From a checkpoint of a small mixture-of-experts model trained on Wikipedia.
Size: 8 layers, vocabulary 50257, 106M parameters.
Experts: 112 SwiGLU neurons an expert, a shared expert of 192 neurons.
Training: a variant of Adam for the experts, 425M tokens, 6484 steps.
Below are experts of layer 4 (counted from 0) of a mixture-of-experts language model. Rows are named router (the router's row for the expert), gate (a neuron's input weights, with its number), up (a neuron's input weights, with its number) and show model dimensions 256-383. Each number is 128 + 32 x the weight over its row's rms, rounded and kept within 0 to 255. Numbers have three digits each.
Before each expert's rows: a language model's description of what the expert responds to. This comes from a sample of Wikipedia text that the model never trained on.

# expert 2
Personal given names
router:142152173084106125126124082139141115125084151131104124133144143095099152220082124129131078125150068197098163105109141103138103169083086111179148170107175148077089099103137141120140163133144178109154131147053110165121117108116130138118123116120066121114144116170165105095133098126104111124203113137159119076115094137113184125090157134080116117058084118118146116114116143132097096132084
gate18:194126172054124155098093127168128119127136172174177074127167084135146103169101120205146127165128134103118172106152135118146106097107114149154054124113099039096192124142151106091192096117082111120144119124127129133128093111118090165113152106119102088149152128132170138117167089175115130136145118140146131084151154086117116161132168044112129133091113139104142144145116140081150159119109
up18:157180160085078144180121117182124087135143133193116129162112095117067115167151141169164138203133152167114116148147128212135086165130124147193175175143138112103114111165138134109167148154132114131172118165095137131072112068182153104104124095141135182112202125163118167113119210123107119125157114131157183125137149170093118086133125137124138116124129110102105088223146132138122107108119
gate19:126135155098153154126124132111154136103154148161130074147112116135136129152158112117112068069127131091095152100108110208086140112120090129129081135126122109128155197129135121141188123142117148130079165141096169164093122079123138081111139171117101106128126133152128129100115105108103100163153143150135148109138092140175122114188126145119139155096141141115148082071115135157153138066131
up19:181145140097171142142160143151097124122209110153110172046176139140162172096188159156151086141130096151145102130145079153140103126076130097148086148094165120089111138122158096150147152111145117140130115167138088086132105049127145123093156134159126141124169099111121053123097129146135129135123145144151130090141088160129142217086158100094125099112171145110158115092129143109120167154159
gate20:161110151097034088146128125138122131062049163077084139211118114135142138122070196157095131135126074134149123155126074090138126107105106134106085129085113171173147167160118163172170142118161148093125143197095107110102150147062149140114125060138122134155143161113175135064126112128161132087179099157151196137097091131191138129137118138207191164085080154105191147126091147122129098135130
up20:131104091125106128109125070097101117198116180077129165161115145078133092172082149113108129026116117098194090151051100123157161111139095090087165100129102168121174198131109175175073147159141102157161131148119136180147185063114124133134115113117144110139081178101190118110120139078111205081090104144147125126103145115156093137123091160186160095138114090144132085146096124125149100109191
gate21:127166202127071127138128113127194125105096113143084131135168061134105143132155127144137137149085141109160161151144097128076146133152121072121136087141111158083125128075129126142155130110072158076166178130137212131198118081166045092130104119144093088094096104104168145150101131104134172075125121148136176140159187141168142162178073087138184129145122110163066095141128130131156162185154
up21:129161143056146164109150155126141172134163127118148094083149140137120145157117111141150168165084159096106146105077102145079145152109113107104114096164097106110127079116172099100116184145104135091187164118187168136141141090114103074119085104144092085172059108097187147102101177095144163123094101148095106129118201092144122162140121116115124104123131103184119123147121139147111095132168
gate22:133149125115175131140126124179142126110177125099129116120113089199161118108129151113097091167119105150142166172169095144119159138101084131139115109101127125139077139112111142089179147091115156106118188187073179121123067114091166120141083113130078097125115126158082097076111060159143055090170153130190170086120183092147116094165190138128175089149141193086110140145115165130093208139104
up22:121123145116159147144148103188128156146155132099121100114143143184132158122106176088092088121160105147129171095152093102100142070075105153133131136089129150159083132107130118146163142059147136092125184160110150103119110110116154126132088161153066130124082130145095071081111091110139065148133158156221138101086157085160134125130213159124155083129122160113126151135099127124111149161145
gate23:130136101111143158150150122179138139129141146168129098084135135148164117048121096129156073111121163091138162094123129143129113113122083144146128115064095166161202059102070128141131112161080167126136104140144188135124117129094106048089156099178081090094158078118097155082145094132137118133202127136164136066142157119094094196124138127103139154174060092165136194106187200034125165068179
up23:149078202162104108124115150065137126080115148110129154170173154161094153172131141128124204144124127130157065128153112086130153083114133106127146097207173138096105120113118160097134113079149133114128112088117095079127150097136165132167122163098162175149123172104141145117163122120108108139067128143133103183176055151149137078159119125168131172100151117109138090059073084174070104162140
gate24:081105141121214099163166094131101073127186095172121112123139088162123115161148141154119098181101107101142148144100122166150157145124146152125134107121064153128140200144135120088165126150176146149144212107091140144164066119125141127092178141163125148119124090201074141149079169097163104112135129187142107135143125080136071087179129125088108112142159152129112137112153131138126143132133
up24:082132152079224083117150069128107070140145123151094108095087119176136114140097120139097109158148118080109142109097129146116172126126145185150107121172094174101183167150156118125184104101160177136127165101111136109161124106093121108109169121178106127156127096161084142139118154115159099144105163137117137114110108113165069064157157107072105131121124165158086117083141121080157169138145
gate25:139140189109010180159090139052200133098106118108131129173146151123083142164106161113162149157143127118152124174097119081145119161093097128120156075147117160101176098118081168102112176069136119138127129091110146091118078114120150087184125102098108121098091141122085136154127104192160133139132149091137126111086142107118059115162176136195156061138081158147131167105124084116071127152102
up25:155133184092057137118089121164186115162128152154098131180119138086157174121150151117106137155113120150128145101091077056140088172104116131112086069143110136089214125108110118101115115111134141144134100116095180106139125159107109112176068106125066132087132097125155141152157123156172093121122151171163135050099129098182122136138168168192209118098088157190136105113148120089114109130118
gate26:102145140122142092118117142114128136150117098115131130088065142116174145128101104131157065099123076153141069110147114178157103114105162095125106152080160153084086163120109140158167077092153121116130111160123081151126163100119086176139184107078130116189164116138090107169170127161133140160122118143123094141130091119092150055104163090111088152124160187116166105085146111086056093099211
up26:076119174134177139128132122090112158100118124076124094144141173165137129198144089157117107094128113093156115133078106192133137077134110142112093132115162162101126141145125130156128085097176136087114159105113143121133151160161162146169137140151101113141168114077137139111085130155138094140093137177131177158118028139147135092147176141092122142132149212144142077073156164128085121128159
gate27:156140105123107089102135108145136075166172120174135146158100095135133147166111095093155104097086126130123091116154150171174083170181129158174184133104128113087119079084128114148164173175147168121129173142121105171224116182162155112148120162084156124129088135173093131094087154116153129118148169142141123199134162182082127093152162119144119090128145143100135123152159170123113150104029
up27:158169098181125117106125079054129040142129088111128127165161099099136084079093136144150113136113075123079179102205100073131129056103136122161099108147142166128088071197117112101143111121133174204180133205083091084110112185099127086103159108180125163097099126106143082144092135176154165108147160088163092141129148121101134095108155128122144061116115166072156200179132083183135126092128
gate28:107109196084049142082074129101132134143136143156172145056133060190075144153089112172190110136170167112088142182132136141140119140104085083131156138097153051142172064134113146138103127128080127162132124103104174137155115074100117080106115131106190083097098141142155158093091150123061132077097149150148128049153124130052146143143126181108115140132167112139164184166121123080098149149138
up28:110147202069049092109044091123130136134089129155175124078126115158053124152099090155190114131190168139102151149115135155131118123105137124144126165092142062129160051133174151138087173156086132129126106119118167147172159118100077081118109123114169097132124116136144153090113149115074062114114139159132169068115141137062184184112110139086134151145116081154246162107122105120145149147152
gate29:113135130166096133182154114081121077115120087155107013147046129116129136128122140079079122111112163161112170142178115117135135159104108128165144139116143105170070134160175144114140107102150154088154137164115090130110164127115153146085123175121152186100132150127137074171209112124125093142108188151092057095125097172137162144135063094121124124147106117065140129103097142093081141120127
up29:121161155148182126106125114158157142198187129115165199124207123118146123125149116157168143102156109115159113164101141161128103121175177095120121086132102233101163144116056149061104155194175114119114119128124130124138143118136096160127169067167149145167142131127075148120117107196152131072164108106162160195126114102108112087191123139087123118102136178159117104101198129207154124160138
gate30:160171132112179070134147141119155131118094123142212110104109138112156080161142074061128148145177142192120122154089105138070116093097103179171115170085143167140118118068120123129144118190119144123124111135120115161089148170100159142159120151075180139129099099138060122146143100145133120169131177128113117084154142126138124122119178076079128148083106150133121100169098121121083153111161
up30:079062225118160205129108134095076128132208101063059124094149118156213125090144166179173148110094172048095167129163134130066097152198143145094070078167142176138159125163129198132106162137120146129074135125142130104162108111175121115121108100153079168119122127059133113113153122100176122136088108106150150141109171188133155162143172072095148146142138131110132126141153104149121094167158
gate31:102113140125151099109145110114077113092167116135077156194154122119160102155133095143124108125153135096158114104129093158093103093067167097171176091122112135116092185132116058144126104149115152136181105136113089091177113142107151154067172099079118113159127149134123106136100119128102162174153141130130203243162139121099127058141127141127129110166148131106121106082104144163142164121153
up31:145133060140103081132103163107157138154111105183135102043155140156120189127121122129138170115106121130122129056131152082127138140146129108092106116171122086129185157145086150124158157137102112132119131163156133184082148124151135075212078120119130150095117154143183128125145085122147136134036186124126112055126124138155108183101124076159180174142052144134137138171095120074121051141139
gate32:157097122111149067155102108085147065086103153144180158124152102167125174167172118146182074212093172058196105070071146115111083107100098118120170077145073155105102069118151158157107101142065067163164144134162126164182117145186146098081128180189107139053144107105134150074123141126095163173129076099192166140117137142145127111147117182155109102094123126167146188208133195109104102106168
up32:118135116141144107099181160153086135146134091111130141098072116124129085093128163086088112146141135168090086140120079144182139115139148173122070093111151109110150080145106142094106169138177118093117166154109103106000114141118079127109132085105101121188122110104098187135149135148145165094199189174081102185118162170120128146131121095132127128129173098100069117180057093152148148106140
gate33:109126113217047152153124105193109139086126087112127107140103077139132162090098145110113135096081077166120158130156149057157121097140127081141055130077156084120116147180112102150123115124136103154064141164084065153155068112143123132100127129103149137121142219128107069073119107165166120118131151125153088115111151145056091122136128110094168128166129171093175122114167120153117104058186
up33:103156156056199079128127145098146069208166157157131141137108143090151121134131110143155165133172104162134114151111125128116093188119114126136180134169114121110130131116114149082137126086127137161186163083140204133091175132097171108132114126155120124130102037164142180189123173108107124069114112118132155134160146113175153135094117142160138123087143068146105136165097139150137115145122
gate34:127124184124117095080115117133098122108125070154158123103090096130158110165113116175085149151078114125193128167126155122136088163110051043110120086141128166169148124148124091060136057117151138155137093080108113189079051180150195097121086098106187140133130128169176144115063152080096212100111155132124150181159175061152174091128134121151080112154127184076136124142107100096123137107159
up34:128165139135123124193118127114150130095126144088114146162166107089132182153124161123157090088158082187079139115144105143149163114128156154139132162132148118128105123155095173158150200110123142132104136192127100124141142054084068089140122107141086094110158163105118111137124124136205151175136102098128126080105167170116048126053160119091140139132154107132103095114184150083123075144108
gate35:102158166094126113122186100087148098150115172065091112210090100110100147163142082137103122165156107131131116198133128092138129169129107121118170097119084115117149139112089159097157118132133140128073158139111109092135127163109149109149081167036135185127119160159088178132098108136160135138127137166130075158150117088176120129112104178163127083144096138159130130173144183192123053169109
up35:171089117160072151142069159139094177102107031190113127077151122125138136131131108123188169144093131110126148083144139135110170138080123080124133143190158156109111123141072107127069110093098108105151129134118131182125145146157103107139106120162142068133118080126169121172160105082105099121161087154128169121125115174094126096209120097094125156145185189126094126142113145100109178105133
gate36:132187141156117154148068110129136113152140048126121172192126107140142151170122139097178085114155137083148111150048161142135104123179150090154142146113111099066145095060105211159143140086113164130165176120118143123119091122151123150097192111103113126152123128177094133111164182065119204112179126121192112100153174063109078091192163070073103110137148120155190083158112108103150091146175
up36:099121162135144118137127139161098222092151188092109111067118143138146125054164098176092178127084153167156150103164113109169128116084116147055076124177162148194151129180138068088146106161140051136108084107147135123096161142096123074118117108193097142139111131075146142170111051155147091118097127134124159098123087166189098184135150131182149146117122188105117148066138167137090178159136
gate37:137114163140119165115126067126069103129082125157150152185141086164105106130124152111178169127107176096128126164225167068117128083115107162155163092137172108128098092141114103115136107104089132096115109145141106120156119120173084062142142087079097140121169172153118123123141087182110108108171153099152205135149066128061143091157144107118132114051137118097130145112145165122054086114157
up37:123122121186132117114127088129083126122137087136122154148155070124081090150208132108154096110119175104095109165191169137095115086121133166200145069156161132140155141134120101116127081117080096072098114138141132120198152128103132091101146114107190157144202181099116070092160090150135113115200119134150177121154092133068097083132112117148120119082173100136112141114120113124059105160192
gate38:152144095122133147024149075124121089143150115114113136159123146137092123131094134136103092073162105142093104158107091160142115098151138114177142111120153114111071155078082031134142146118158184110112099081094080129175117105118172118086128163070099122135152103133154108166086131129156123077117142128115119182163127058106203100132182100092094132121086176114119055128064134159134119179074
up38:090211162131123102081110131114136159117146089158102131161175128115102168135165099153173135104127087156144147147158093176168111140134080062159177122201232130129071042148127085119107124111112163136140091063109081102191070194125096134117161149092082091117146168123199047133154082098060153148152135139121113175140138096084205144112117119125143141082138136133108097114131177155158140165106
gate39:115115156132141150150158142190177145102124110084078108112132124116115129131175142121139135151118108178147067118157133105148204039093113110146162099138114045131072161133117126187144116168135161115193069124106079150119148164139146145129121124100110074146151181174095181145115105133150176123135198172107225143103160115115088158126183102085175151137089174073057107166115153134073112071157
up39:135099132158106146094093087128096155077126210168139242142107113121120133144065109168149163135179134087116120179148137125058113146099141130145121142112156143161162133146113074045089086103130139170085157185104131140143105092132164111123146132179119175141166106095173081144160160083080146104124069146136083154140075190108133127116190145081123101155159092120155147083098136164164142180118
gate40:116155214170164136114132127137169118149165080117099112119131144203092111114144183168133091165140134163150156125094151149122074150151140107155118111124195077064109131130150140090152122108106124096105044125079155110112124175117150146114136130180107163116108113138153108067186068124150153149211098124186126162120135071138135119186135038158104121127131165122129074099077092118118171172128
up40:118095111142128114172140148110132073105116139100134110128091111122187090182100087050095153044146109062159090153120178074144158095190148157123153142153069157188143148133093107159129146127169082142155167101143079144100118100129101171136115126126128061122080129140081158194134137129092094106110130096112144172137134181100118180156081186110106197088152144142106132116189138099131145162111
gate41:130162129122127165132151086156089030088119071140083132198119163088129151091067110150188146085121132154100159104152139131109070134115111109144078185118197131113162106054119058140126115127164123225115100131116130162129104127145177063126176094100090131114112148072175112066163076091142163114163142097140141098132117109105159114117175106102157084079031075129169151069106118109097145109100
up41:133119100090103159095143127145107179099121068089148132118146107182155150139094169123091143168051127116159159141153115114141125069137132168142133089143165098167112164164107079130073100116147099162137091077105106152136117126142150122100116082152104076194122175103121082144153058143142127075113137084122165123155096143145172099162128144095121151102068111097064221086092146100130142175143
gate42:144162123121108136132139192124122090075146110117077140127067124111123131154111076075148106115131139151176162165106110178150182183128167158073133141076101139136140128255111139131184099170069116170066100131137187148127164130149131113101103143162153160136146117147056112145065112149101146112126140137102124093117136128113138073125159147148104150119093129136099103109080141083128148051140
up42:125068143151184154123131084135153130150167165150114093139162107120134115092131175181075114131068056109090116121182127134105137109165148141147128113124102164074169117042183216109137172117158155130150136158088118117118089108086055178197148102122140105115108145130170185094136136131113095115138148149145127134114123168081094170134133124120178161140126095067119113126149120140150096133112
gate43:117153071125121111086096136094170139091087145153110140186121108125087163170122067163083160109152158127140126122101185149097126138160140084119128111129110147114175160129104140071112056147090126130138092104122212079135153137134115129123126141129175118105124132098155145087116119135165163112111098063160149156159082061116221155127087140156156100146136143149116115068143096146146124054114
up43:076143094209197153148098186091146104128120106169109161120051171170102131057085121152107112096167140124129086084095195160097126156162123115105082148069070097084107170110151152087088123114131124114164101096101143097084195171175120139099127152097175131160155140104081155127132075102188149137098078146092089155144159120166163139145159131114155168165152129133109105122149129159156023132104
gate44:157136162076083097146127111092179055135076137100165175154128113094127094236104120142126173138112125135128072172102141140133129131122110149159235159119186116095105058075148152125119162140139128109137206111070147142125123059103176096086151117100122131100176205191135149089177112127126116103083138126097122128158157152130154046135157140119145153077121082110159164132135137160085138130152
up44:102163142160112135195164090097155130081120180191187056163050135094084153088162171075137125176127112114161041160121096138131119153148118175109119163066111110091149139125139183120095180134134157103108120136080141198113145221158157161137138141109130163160167117099142139147111213090098163149113129154147134130158044169104147123132066128126135103137144175101126107175161139135182117072085
gate45:154152154121127098095121058148143129143090125085112129143131144149091117141137135061152087152125084193115201084140134078109123138107140128138108183111169166142179132164139088114151128129153181147186110151096121141174134152132183168128086066117135137148128201191117068084107124113133138109151192115144133143118125168128147101116188116106198105092120153185153105131136092101147148129077
up45:097143147113154065126080103094184111140196135177095096164194129141148118124104097110161121106098122089140068160122172185175105134121150120165131107133158146113072143139179092110139139124120136154152130147144111101192141180123130024141075117117150175151140099102113154153158120113122150148120109145151078125122146102111096143116106107121118150092108120111176159132182117123114054119141
gate46:096173121132147127142125104160150161083088128158130146115174119146129107147074148153144092105098109163126183147143130105134126104071106113147184160117198089105110150107137149156119126150107129130101158161139108159153156095120161112106100139132130179097114126143140084167149130153121129114153087100165123099138051132147149136133120146075136103136100099148185133144171166144129173179140
up46:135104095158110085105132112163155108075135155184130109192160133102165084131104113199154158106131091171125130117113212251120140121139128132101147106113172139117104124132178158195109100110104166121094076142139087128161123143103120039118143119108161117084105169181152071126071143128088119107159142124147115149130126135161104079104130111149141108153131140103140138107114139111091115134162
gate47:112153171134105109104149099126138075116129047144115139141122120163152161048069144108144155116168135171117121109174110125102173119131164114142106133130109168081109061108140162092177071152086142151123098159137125068107184199121099161108163146155126136121114115088086137167135155070162136158146085118106165146094063096120170165093108160102140112147146227087119121114059108134149186148155
up47:059122116102135146156126149147129207119109036109140122153108144108085096075122139146152139103169164120140152106164141163117105163152144120171176125103136114154120084113158140111139085116106151109101116079143115138105169135138116166153171128117137117142138133109084158145178076105090127151115043104099118155130117146105144092169102047105097134204146119120144106167157133127107082149189
gate48:136169145128173133096154135170144151123143145168121164085100118126087102155134133115131148157167211187124166148107156102145117147107092144152153027132127185098146136123186132133136127199105098116095099107146095103089146121074125095095130067164099150111132125121097111141130116154094151094139161126142107112123135092155085133154115152166116131082164147085177151129170144131113153117121
up48:127099143086124135092116106082064188070139139085065143145136093135139081116101089105126136165170161120102169102151149102068093109125128116120102187093071097101139102134119122139203148137045117143128082131106087157176126075154135120152192192043214142054167129196133156091097124132067111170131164204108111191088123184148127111094134113154164151120117130138083078164132089123125143118111
gate49:116093125102181122124141103105187112099120140083154149110177133138093091220159122145137100128142082108163098134072132122148152154107130135102167084086184112128147111118102194157125151143106121100089098097137124138164145042088124009177145072122133104105115167098106131133122089105096118135144101143107180098120116121167149060120141129110099162128113098107143155101136156119096181164116
up49:129158175085144207176161176135118142129094144160150146126110143103117130103165137134105121163089151081142093094118062107145204114119147163154090175169185103125126108120189027090175089101114114111117161120087126110127094088076164187122123096100169152179160166148129123179144153142155128121154183108109133117134150134139127099145167143178129141082098138146142148087132095133093127100091
gate50:157171132108150110151115135119200079125126187128113078168151130121103121091062136101145101146070102127144156124143144111109092167139101116176138136127098075102157136083051141146148187129184119153041212170078147109162108053137143094079156091175105110169122195122222122174181162114161091066105182152150092148148137152129167118151107140122080101073115118159145085143111152102080151177095
up50:141135088120156121152089139117154086132119170110161060163159155132069137118099058090146112168087119117109138110109123104107130163105109137157169120130153082135149159043111141153138179101160105115111140139147082096147150050163146083103155131173113146157112160093193106152163133081152121102101196162119119115157067131110146145127123120129055137092120163144142122117146158140105091134139
gate51:159120131151091117139128118123140123167144094132109115087081116116132103131097108134121113121149079135128135092132166117158112161125120133106148116083196123138128083125144100122121120119114107143065081144117163112151147149096156122097094158138187109092115172100128138099104089127126120109128196115130157076125036135100167124055153174097133133112140152121058161074163168137110190132097
up51:127144140201139115132137129102143121152197093100123161139126142092104141071128133125097125136158089123135133098138139138132138160133136122170148162089151195103110088137151128098142163138130116109131157138111106200134131143106113142130158099124131170127117083124120118170096130125144189152145100130134126085147178061094114147167130102130147072119194083122165112124144146159122122126140
gate52:124219078133153127150152137162124104091100132136123108135079106117134125114153162184110146147111112136137140119133168149130131132134130114080145154100154123146090182104156085161145162123177077087125109114094177140128107105128125150155121096076064163112131114101122073112139158163109070111177154168127175098162072166126174139134120144133168099121132132110064111109078109126127090099112
up52:110155118100135178141130095135132111103112152122099126142146154158102129114164097138138179161112097146154117141135184141209158143093075129095144162129152114138047103114169176142125114134145083138163090106103121165172145091142120113162073139088109163103111082050103068169120140147064104098238127152092205106167104138161174178118133097136150132154127133087102125105065139154128109147087
gate53:124073060071177090128158179155099165096128149141082113125113128111112163167129064134122134130151097120062101172149125196187141110108115159172199142108174164083098066102159081121143133151130051126129120120094139052152120111127111118167143121119109073128110155134137101126172175135156079166177128150136149142141169140093155084114188134028146156081146115123116055146112164090104103154033
up53:175164082180104097176161162151092148089108148151121152154101135020101126151115138133110160231148160113099100156108095163166147181111089139093137132090059131176077096065155130151119166135166144072096111202112139113110131096125177105137115078098117160163151132137139126115081148109136126112179142123219147063150110165137132124089115136081138074170120171114094117148117108115032093125092
gate54:160095155097093086174153161167130119147138089131116153118089108079146131168135134125122131164125152135159093160113176125100150188083115169155084172188114139162090128132136079080151138137134142136157149073129094093108110182106192201069152125106165158198175119130220091168147118138053132171138108177150092166122101138134071071120125134154211108101168137159108162146038096084176135114117
up54:124150091142153128115113056113162066124100147151155095184135124093172134088106094101169090070170055170142146140144162139172136115152196124099189073110069076079125142093102149113139146112124160125117140189063149142184153060165113112181185101147099125062069089065094160103086159088171143063112082109115178114130153130100133116140111138116087171246117120101133140122108138106117150119077
gate55:107098148133065145120074176126150160137149135249120163121149126000156130142144141180136139136137155166115165124178112093156122122145088143158129071130101073108137082105126059152134082081122146118064134209143101151164130217090125161121139104163086152140105157145119074118152087118102107109175126100148129117122148118097120125139086084117080110135082113157113132105139122110135090114139
up55:163097123136060092165083142054117159095104117167104097138112094066124054167066139145112137143189170167137154114125147117154179202157082150165115124166160095078160083134162114173141103128160164094132151160125146191114165132131123121105119179110082131130076110081115123086151106113123110104183099120122112098076091148085136112114101156188089105090102150136151126084114122142099046169113
gate56:105179116107076093108123089119137108154091113098153132156167123170138094113155151145150129128083115140130141147156140118118149071118132151255137093198174137117106128149150113168130148116139123106135123168109109117168130147113069095167117114125085175093112208135120121141152075142113166108164124136079198163171118105091101096154108047158148152104103175101137111146140126111103083128190
up56:169113106116161159112127126168101105113141118101139131109051176130144134087109086083080163088100090077112086169134147169121120114190157127103139165081083079169175139139148106117194161132160137161102150117108154085122100148116152153107137142142106093185152074114137120099163162118117133108079128139107097125082165114139141160092157101033137142167124119148159128171126116110144129108141
gate57:142171117126061134165110095053134120077164138194134111184131124133109146129164118077106087118160140157187126148114165147147089152116123074147142132182154121171119176124169122132151153157140110102176096147131070119158160148059108115151215139143147086090124080111158139112101122092114199142146079115114053123119082076102130155180139098134181121145090138124086067096120142115109201067166
up57:107074100117163141086124179198185089163110080094091141109093078133151148123106119175177181136139138103164112087127076075094163143161129100136107168122088134096101092176096103135116023151087160140082142109127183155086068115116168134151111083123091128131143153119135126118147113164168099074124153108180134137172133131112117162116090080114107116098142140126126151145121138127142070194091
gate58:154128135127114135140126120162139152132130087113130102158135120176146165150092144109085130123092145172094122201136132125137117126147122119137150111096192096170143123074101088183117109103130109200110110112142193141113110144142117129149122093086140147164095120085139106133127066176188155130100104067173161083175138152055152126123148170106170130134045069097137224143118154098099103107086
up58:116152157163116196143116111102136190162121098129130117104110106094122164094142118154103161108127122074221108081159136188136169109152127117096060119120068136117115135155133166119108122141107115119153168125114092134090166087143116121192121119175095133160138141116101158106121120133144102136120122152113149180056132161202025171164095151135131085152159168099164065128116082103140131165147
gate59:093160158143151070100145150164132130113121103142011115161138161127105116187136087129129080083127099121118204143086158126153139165102166131116145142128192105147140160094170100097093082128181206128105132112102153155106106120126124157141167170177136094068129156138189129148124145127100107144086129085073109130133118135076171100107165104103125122093115171112109098089104131146109137136061
up59:171155090080077180143147124155138128144124108130175120101097132002061114133157175103151146156172116103117159086185091119118108130159145140147114144083065170136121173093119120106162135148148088122167120144112120136091193088146144147197142092071156174131149160179099068163126179151155168128148142084121186133116184135095126110118108145072125152128160110138150077150089113138123053044121
gate60:151094110149110122113123115101164148099100111118032123143177074160071119163175154127156134117134143151130211148147171127104191159153095059160176152145174082144113127124121126137162146139113112066168155123093145152098126044069192163120105167173193121086151116164210108106151166056087137138165089087144151105172126112138170114123136195140136084083119119138112121111134141103077117092162
up60:144172173104104086069135054137121149128139117106080187099163108197083161084165168110128089093114082134100136161162088081123115132135116115114130166120148126139054150134155090109216119112116138065146100114091131153124110142057186110130135149152132115154137075187177054129103150099076102118198095104116139090120120063174181126122165186097122086124109145139158145141121114162136168172157
gate61:163188143128086118133108104108155122083147114130137101104147149137157099117043182138118088118113141099084166171103119129158149112138114116094101116106142129150048096085122045121112153135132120137126139155174209059128094075132084167081124077059117086142119113146126055123122110112174130140145108109192183120112162118048156100064165150086136179126078108140163149189132173185076097136116
up61:109145163080173135168154135089181113087109171151103127144117088167124158202102110148127093124112112094124160122124104106114150171124138094152213107120144124129215144097091106168135163132114101139116170159160201195148096094144115124182161145098147093093119159139148116094110076068089159128057116148115102111175139097165114123099141081147068137116095113165171132138202130163053091066132
gate62:195194169093052072123133126182121127102098068140056131184166156147149145139100155108152135112102076131111102083178101132142073121109124102125128137122141120113078100106138084153178107125120136137097129157084122098213143098116081116098146077146094129188146133124208095123132072098133144135161143174146158126128143104051200111091155173009125126109041142139185148074095143121106107154075
up62:077030077095119145137112141084144070110066156147127163146103141111154125183120126153120175133125095100136156105148152028109125170135124160128138133165157146135162148196098161140066147098142156129112112144120143221166142082152195100078142154170141153114078166120136125103124127119088109119129129079129111087110083136208072122132139160208114074097112122140053191076141116114121219111101
gate63:080152180093203124138138140184138155122149131119147129132143141119147117077183098168166108091116115148114154146105150101142075106155130103179085067101141159134182093094136136106127135092132139143151143137127078118113127156114083138147154120141076098055122104178085127137127030170104096141099137144113047162156124123149104121141113121124143155110069146157181078146151137172158142129149
up63:094147142172178111165096121179118156108197109118128122165103131148136097073179109141086092106081123177144144122117133101103156167144116140115111099136139127053159080125141171151157103126130225137140107157108100143124149109102111099153114140122138105086142129120099194123115040120110121136109070117123073120124080136187146141146137111169109194162090139114124113123134139133134163205176
gate64:142155111158157092134009069159130109120075080095156128138118149165094136132112134164130158075138120139149088124196173135201136111132129059176162056102123117089097157084105123159184158141092144142106063146115080098136143129113122117167141109118079117164121112164052125068140065135146118141139133210185174153116136108099103094135117070094155243144101100125078077123112173103125101141141
up64:101099142152066151145202189076128110116161075110060131121139097132166145156170136130131078124100193147134164176116062140041106131128166129134123137147131124172152091147120103071099122104142107181158174160117146077150103123160128153146157129137114135118164148122182142179079129160115159150140121006114111069125097160104123177162123157157149077099160156143149139162126073111137133120165
gate65:094139075071131175151082106166171123026139121199096148160108098133133142152158088123105054165136164117137086084111109134120068121140112107141120140101124164104083226062160130137086186113083133184136081140053146153159111109186121151166181154170098045162127196119098093120170116132104109112133046177154117092172121085151138138130168117083132177116089118161170100112128144114166117136140
up65:113069117066175173172069142181151126082127130142100144171128106120116080160106114127108106159125156161119119142085183143151075109113139163116110058161120201126097117179183120126143165179100115160221121123137146135118141069159112101164119093114149093137086170079153136178076129147107108151168175154134195116156117118106119051128154112136188128109146134158142069103125127138129105112159
gate66:122129188104168103125178147199105148096051157065126099084053097168110145181047151130088174158171097157114157117112130167128122146174091122141169147065102085117153101127152135115170164156120107063094105158127187177146122049148132121156135135087077154137124072089112133091132168120181096128154128178122131135147125113107120139102163120105108096177148067125135079119145136141151150178087
up66:142100076138128134155171078133103092079127104114085150150132106158124148128097158133111122148108096113085177134156148126160146095130149163170086116119129143148133103124131180152164165116091143124138153226173148132127114090105119104121130154058067112104142107128006041115205117120070135110150096137104154065135108184140097060088174156173089108188089161077079096097072104131158115109109
gate67:138129121132128087089156122137139082154137027096115130153145148105142139184064099115145072119114077146133115150092146139186096112165119124191179107137161132097117088094098069101174144054100130181120128113081115127179102136082107111109126103086091121132123151126120139135109037131145140116194146159134157122124149103133133096125173137114155143103081109087176147097091152141133142161054
up67:131177141161116126139106109111139118140075138138137115123125125108145120129155158126139152113167167195130096154145133113060135119171149125132097139123069123151139192091128158146135108159122124144125121158172102118083134112180133174182141135127089110093140120167120109134140202163132137186121128122128096115144148131051133104128105104115108138158081147101160091169104089094135016081173
gate68:094107160097143109159092149152195172087181110173160138163085169095127092094175135068159120119119129109175133108108125150117094148130096142130130137143154166050104112101079218148127181157136193151074141143130114183147183144051101098141157149084132154149058119143138076145138152132107098151108125114121092088106167128154081104127170063214140099109118114104184089149058120075139116102107
up68:118138111190099149137150144123105088124100084110106129075155128134118139117108132126118119131126148111127135112157174086142130116147187113142163064143152107161129158167087075102147136145091114096134181116130091082091094146205126169092144089126113099070131134058093135148130114167150183112134178179094149163109123108096196120134088129098126106201135103079095164140126121140152129143135
gate69:102149133122161134138132179068109108143150105114107149199113121142097109255144197092174108150106167118084123150122122148145173155115121124133152090153074107122170141079084171186115128160154145146161146206149194082127124036199145113172092089116137153167137096164118107086191149146150152152112102116163180149135074060120119083117156120134150148140086110121157136161094105101137031110154
up69:120062159067121112104147096129113103112030120127143108100128101065137112119112058162127151094136106118119143136161115151117123089141139128139143121163089128118098143201080150082109113159110071117132108096120034099150145146112089089146140118154138126067144154109130152178106117123090083113212167133089071168121160122120138121133085127161077137118098121145097112052175114168106188159081
gate70:146117152074117136143150111059165149060058129136146142138125165158101167144122135179164108106081138106152119132171088123149131113101108068145175112188201088129111078057160153107164159165076083134082128120105131112105136149172121119118151144105120109086131153121132100112145105097137131150172153134120205101175145109171158136174110129147154156068077060129117106081095163083062096077099
up70:139111124130126152073136149082167140102105128141114154124120175144045150121076166156189105082125099132125128091099129112189158140081062073132103146149176134102102136087131143168109136136113108159063135160121152152116149158147153113110119108103120098131117164134122052056154087113099154142163140168162203141135099114157105135164104131106118188116089193115129123088139151104078119109069